config = dict(
    activation='squared_relu',
    tie_embeddings=False,
    init_std_up=0.0175,
    init_std_down=0.0,
    lr=0.00143,
    lr_mult_o=0.7,
    warmup_steps=339,
    schedule='wsd',
    batch_tokens=65536,
)
Below are experts of layer 5 (counted from 0) of a mixture-of-experts language model. Rows are named router (the router's row for the expert), up (a neuron's input weights, with its number), down (a neuron's output weights, with its number) and show model dimensions 192-383. Each number is 128 + 32 x the weight over its row's rms, rounded and kept within 0 to 255. Numbers have three digits each.
Before each expert's rows: a language model's description of what the expert responds to. This comes from a sample of Wikipedia text that the model never trained on.

# expert 10
What it handles: Bare space tokens filling empty wiki-table cells, plus lone letters in navbox stubs like v; t; e and code fragments such as OMA.
router:108121107097056141147093143161173145113132121157117125132080099122126145163193140147211161111118094130128088140142112118125116129140101073145114081133070135160159117172114156080196087155146099100133149175095179114165083135108049137112054115182089185129131118150122104097184153120180124133170158101107143064173113070168152123134126057134162107098092168090100166093108128170189165132153125135123092172152184158090182152102088147093098090145123122135194153179111168168169146134093114183187106091154170152150124103138118129128151095111125087113094141069139130097166144121135111150
up0:099089094113029116110098104162130136067201095102081131164042137103128098139187161169150081113106104193122190135100063128180105156163092142136149064111118114105073151088102179155169156106088167185149098119096143111152109096095073111118099155112143168143129131082139106128063147153139097121071108128106142089078092097151111111116101108122190087166157133101066163141121104152129073142163140117125136128068198101165159132104122106114097134152136122085177131163114127093093133100097097204132099161153089155137129102166081176154107124050110150116081146152144149071127138132106097148
down0:130125167178150109136141098161103108120151085090102135140079167121187098192163094165130161108056103085099066150152155085160114161154118081146158096095143095130095093097134156148135120137091148145132140100102157158151167152130128088122122127151168123138097122102164165142096125094120170184140141185154151104061095141135122060118140156166115127106125121135178146083136184112141170056115130118129128089133100106110076170126133070126094103062148154124081076156199064103174140166144110108110138132127122192215134101175093122132121125098110105116136125136089129136111133154131176145
up1:134106081166077161127138134133111153140161072092111153046120104135149069148113179182130135114114099113097130134093100110112091131173099108130117088157099121147084068118120133139092108140055149170153117139157097138106140150126090145130083100095093145078166085109134104180120144184149146088122119105148156135167191103147146137133145100105156109152132062154134175124156109108134142127119129178115101104160152074107115148146088145057116136099096129164076100113095117090135133121164135211141139128164122119088121109086133163096158116166093123091098143179088149109107181069089162096
down1:121088140098088065096151150185141101108129112180127129115186127087160130116118047139118138112143167120169165124151161114080163123071145104119128163184143160122078175136121134146118112124138162145090156117169150157101093110049163171075156110116169117125219098130151147093150138136142133081156147147102125177150125102097112156162103092085112158186114114120143129124070179166149132211113073114152093094063115084121175186081093172140075131134121083116074160200149095131138140087181114145178165106132131140116160067091128131131110191165205137091104083139133164054148081122141139113

# expert 59
What it handles: Final pieces of foreign surnames in sports rosters and draws, such as -ić, -ov, -eld, -sen, plus event words like Stadium, Singles, Championship.
router:128122128102107071124188167096109125085161139151132150107139078164165154147102117174146077132126132168157190092122117061143153138107102109202124162136143084127029091096179145115071122122148135141099079094133164181154142080064101130137135118138111115201085139059106163145152113110098097130153113147099114164085154103131130146143115132126176127155173096089110113153144151119119117146122164139112169165114087120112158101177115141159169143130134110161146167143094172141131180111210127187094132094139108140146162085116161118147117157180129145178120090158124141078117130123089119116
up0:121171148091092093138164180105205108195116115160121118140158096158125156120173141110142136109159203129105085125115075109143095120141125106157111146100107201151101111157154098123093120153148112164125104136109137204192067131183175125120157123070043112152124164205070112109197148115177111106117103141107139147075108118166160113151107122130096125106132185112124060110157175137130136181160081141086125095070117060098153126161092176172167087103137102112099125131077153062129135061136092202109119133113119055134109153097147062100127118139124147145149111105115148117167137114119075088
down0:107160118110164140173109153102167042184091155113190133160124143178078144095086136062114131084095118129113143138073166137121117083121133177203183134131116212149141121180091102149097159129129101165135165133130095127108134091148131141162105153110156099175127113073137162139098108113156129098125147149161126162106126140131107177136045127129145113135135165068088147082150148109106120169118153141102137113064143203176079125108130047105160146155151094107112176126151158119126151069157142152152111116121104167117170126145125143099118133068094155099159161058171065154105130111143128101
up1:118115143108106106144165152072145106112138052136139065124092120142090124134130119127078146143193172167119094130147127142106153151120174136173074108114100144092099091109153150123136154152092162144147131082063164217062207155108075133209148132106156102097143117100134182112131160117072153109119129118137125141117120147168027109106101141174148077092045065104166100127162138115153093139150174146190131137129154098140119134064146133152156104103128119084173086089103149158089143078134102164180120127138125091179141141113087115153137110148150111208198148143153125107101147111146139089
down1:163127151144150148096163107169138147095114091078117141087095160114140147168068143103165103132165033117074075125069091176093097199154163146102160106099056105092138153172122163196141165138128150119086123114115095082126133078131116114171159137057128179082086090193137152140148155178160104102124123139167136168132060149123132129140151108112135139102092090120133137152128113124161138089182167075116056129168163101151055144120135126144138124158182100121129106138093142128104073137131108137183100077130144137185087172188105140124130119098087151156095181176144106100145097095132134081

# expert 25
What it handles: First capital letter or syllable of unusual proper names and taxon names, such as Am in Amritraj, Mog in Mogadishu, Ok.
router:140081174138143125147112102147076139119098168153165151119118153155111115141137174126114150140145112107095050162133139114140152161150208122188099094105144152078139173163085140128153118087189096152117187143129142106153136116157106082114064098089156139088118170163103175157167153079194119095115180117127133064173158167163083080102141138123136117101107145107209132156153116139162193105140136083109105169139155084121149134129145111177114072121099151080171093102197160105083163154088163100152115146130150078116118133154146109117110092114135134160043115101171110146111163179143113148
up0:155158143080149160168242146142135182080127085084136142116147089147160118103142115182059075144073140106102139077061126129134137093135131120161149117156119125082134099091199151100114130135125127115130165102083085147129147138136152111097081154170109076117153043112155123112132167121094180163121108075129151106120183167105114173147132086120138143129134126181140137143098174119095125143089114139111142135126169167093156222130155146142147089092110139142173086077058136134142083141130063138174098103161071128132122095119185055088167128140105102127107098135153126143104108128082135100
down0:086170118137107152143087132170169101114132112097181121162156079149132060115126103097103133108106196118139152117143151103127069127154145131122117171147142146123124145115115144096137199156097131148158120191086135115113112110060222086156157074108157153095119145101135126144098146135106138097119104176108079167146101140136147139170122151095126130118081175175157104108135170097141100121164134104118091150136167109162116081193211072110108121098113088063108165107148124117089197089134147101116062121159112120019147128134168141179168137131117172137103132122140093110115103160077096128
up1:142131152134115169125179143064101075125197068103126176101123099153193102154123130144099083095138176099158144084172130100114154067125100126141122153131158124173150174126110101129153139201123125124150134084068126179030077091123105152104135094125168148140116110076118055184129156124089099128114102084139137138109151103067104138145156111110161066153100101127113086151147104111103085126145066136139205143123136149146127147113140141048167112166138122164100110106168153111111112139146157147122136107110112119151034127142140133123102138139102105132150144139070092146132106111131114149
down1:127096148156160164141110140089063127122106087122124104170153120154146138153128159080088157113055082170111120154133151142114122093101102165161071179082128141118126101092100159146159112145120149112127139140134150128092098128109188113117138138113173129137091124132138095171133109150115101155144089123131126122148098104129141111177136087172137097127052178106168143047117071146073110102130123151115163165138160113078130143138160141166158130174141114130131128093124157118080172195096152038142068176058078140126100131175119164057148134102097099139120161134048170145143149110131103156

# expert 8
What it handles: Single capital letters or opening pieces of acronyms and initials, often after an open parenthesis, plus opening quotes and hyphens: (C)AD, A. rosana.
router:178195097148120164191137044144072097098101184095159153084091166112098148160185124124162113116111109128064096148086115133159131033160158162142130176115133165111171182155108128111128079092172108121145104181128144104147159187133134065139103096076133189160100089124180115121139136108148106112116152092156095124147144146162080107146159105181104105093088150092144128101197115066140158046107105105127100153145188083120116115096162123142163093081078150119127083075188137158171127156125201072122165163145138178158151159141115119108136094149153089098105123122125140174152170151128123193
up0:085170190138109115121124164159098129145137098089110148082123200127150098163163158131114066136114129139102125157079162097138156083135067097134139174100109081052121112121180103137141091104118164134131150138120151149113134080180070129123081101096134142131139106120128107141108112154154169141160138137097104066088118132110121079117112160075096178126104098097156123141154099141093123055112145132128111135079130104122143121109162105086159109099114142162186113107165111072135115140065148142181106165101133068109077143061123160158102106103164141141127155119094138140139186112110170190
down0:033120101171054143194163155155162168079110176175148151120154131175168071203106156150162114121126097153123160131123148102111141109094028087164179148115082075121108141088133152123119153070066112123120187159130148148199107118170120115122110147139167101201144111138134138137189135136118102165072175096179122164117157094098154109080136178095137115155119105086151139150113124185062071151045114043104079097187100130109132059099153118076122131164096089125106200129110122151128202123122103113107052116169127147133078119139165124118166135124152166170128139094176132145095087119083124119
up1:112130173089094105125188154152112150104185092162082088086149073195176164107163107144164104179121157137120145143084122130135138105142148133150089102079102132104111165095175209157195156123127149095191099109162170155146077137121123100205124127101098150128075174062111122218152200151046115062140119154090105089098143122140106148103153088116142066114184080145125098158099103153091140177130126168127124137158098237124140097132113121147163092082108112122183100192119185106126143036180125143120124109154093141189116143100119065139089132085171159191097086103145137104149104151076135145
down1:152129149146129075169134115112123101126120122105096126195137069163135112081162159061147138118155106137065079037063082087114126086139118134157139183088108098106090121176084122146131145212191082099138132179159140158123158156038096140135172111093085147111125126124097131119173102139150110213088122138168167150145165100132156065104111137113084143145123175097149133095073164089112180122124127138090174155173115140101156163128139175134087150065143159096071120136163133161096086149137200153108140112078143166115135119118107111120199139091176122079078097111063169125151118132114131135

# expert 11
What it handles: Numbers, score halves and units inside tables and stat lists, such as –60 in 69–60, km, 1937–38, minute figures.
router:091114154067087095102201123158186125087142145156121113100149100152134064154158065218093081170170119101141129084135133136160137134127119124144085179087107128128124130117135135118132126108129095150105170134176116191175088105123109139143141175134101122132134156151086169137127177207121133101143120095100066155143059092129153178159152161106126181134088123112136144156146134171132167170150037158150159149161105125132133133045071172110145162142117152127124192189097151118190131137178137146103147099085086128107166119155124156122155133134157179146089159117132189135140136113118132088
up0:104138159076191147135178098150139093103121122117158110115129082098134155140147107173142097223172184130118134105125100112138130075141153153115135115101163114149109121131160157161131176129133126117141052117056143137144152188205105115175121108115074146161076116149128110125151159162097109160111103094180114058132102152134090140131142170108100115081178145174128103186137109106080094054130101085195105135133156107129122095108120136090182097092154149149150166108183111139115119096147105159063142150125156113121166118115162133145060121101175101189116176089098072107127089107133115132
down0:135173141180154182133117165163186097149124118129090168134141137203086155137086088093157129081168079136124143076105106167117059155119107139118169149181164133106143121138112051141086147079121112107101111156157167168053154081157114101121094114158113115128148152143162217129133093170181154197080129132113093089069187162131162085173161154149111127125072172144172088083156142140058146103132120148087149164087120126109093119189057122173107100128135150111110166128070158121167111088127178157077111153095113192131142158142100119140091136190067088140128105152112101126106137166118176158
up1:133155142128157209111143127161127118146119125142112146087132135135088143060165166106134181172143172139097143144169176106144131113156145179032201128159163065127117175170138142166124111182141157162108096156161192153155148130124128142143159119113122153167120115130151148130193136117059108120168145140132151101141199127136136095178141063103085066058092104125111112100120136116134147082170132152147113159091139156133132165187145087140129131118122162130148145161144116065139130100149120170167098143099123122109069189087120113154085148077128141115146113104140092079147135108131083175
down1:090084088175100078149087130155145135137153136108079181089122168117164108165149161180131107134159142108131111186107095130190155133173119146122111172182123214066116089110170134227138129091149123128124137109127173116117073104146143096195099091124144161136105144165180153066130123118115127069130112120180124087094172107093111109123095142162124197133116115134097114114169041172087179099119099158203105082067144069103135110098136123138184084089150140155146158094153133129132157112131108095081166131095144138110133174162094089132167144117127095090125061097126122145204170134145148187

# expert 30
What it handles: Numerals after pipes, colons or semicolons in tables, lists and match reports, such as goal minutes (63', 84') and lens ranges (80-200mm).
router:169107091101152133122139144152118087152108205177191131138154155104132137168135129108124109119111157161120154148083137154166155090150139087157099136148120130107128087094180132115154131136134150112123096120143195121150146097078127141070151155102119126147134149138101154125137127118161142062120131121072147125113091085145093112147180111101102075130134128088164077131136178155200150160087066156102074160162157104200122153112118156165129078122149094115160083080135127160101159176126144090157126146110154161138187157152111177145141134179159141168172153082108133104131185099107107101
up0:105087117119125179048093121109166141161125134123123152084169105134119089113171234096131091139111117121098128153157175106110141133085132138152123120099153079135128092113140161186113170151074134177136148088116156153101142173091110144138124104130119159097113102127106084148082161125136105123127104104165110127085137150155121108192141073147149070119144089147129156181119104127118139142109094126081100168110110134140080132149085148077142125111125110126152110114105107135097126112122092141081119131123111138188143102114114146194069158117045109161165109151103074052116114114132134119
down0:132111110180133129143102153158111127102096141110115100108164092109072185146164108089150114070145139111140148157124122146142064136103098135112119144166140130151118133108175136144118095092126156100133167080073114177098187147119111157123135153109109159088070087179135128092065129153128122076156150107163182147092144093110148142082086111129134151162099132180124119111088163107136208127118199131138122122096138136116119144163096204082128172116128155119165096123136088140153128105109116118084107091114153132123121185084075135097087200111115099113156122105116156081136079117041123141
up1:124108162105115138149135068117098152120168092057104176147104170150120062128130180186146138113129104173146078173140167124108163142183138153104131084063134107209121111201089177133138156116112092132127145131136185138128144115167119109116120112122221093148128121130121089170124147173149061126086120120119171130132141187068157134193113094040139202167107121174129178123149131073072127144123121074123136150114182069152159141123110101091119132136155091181129101122122125106080095130140137208087119172134061078129128129070144088096038073114130099078098135184147153102104161088179119127
down1:083079137041142174123123153206169121131104081158142109142139078160136104107064148139108106149145123253143104080069128101052076115150124133122182164141094137163155095153145123157134138089140146121110125148150115106163112139117106113111073093121112154171126159144149198130123137142136134152185124077127138121153118124106147138141120099111080146129125117123110189057131178086122096171154148139151164098135159126098136124125156197104166178116169100153108168082113070164104114090148098142144094198121144106095190109099133035128130127060105170096132131116102198110117159136156088089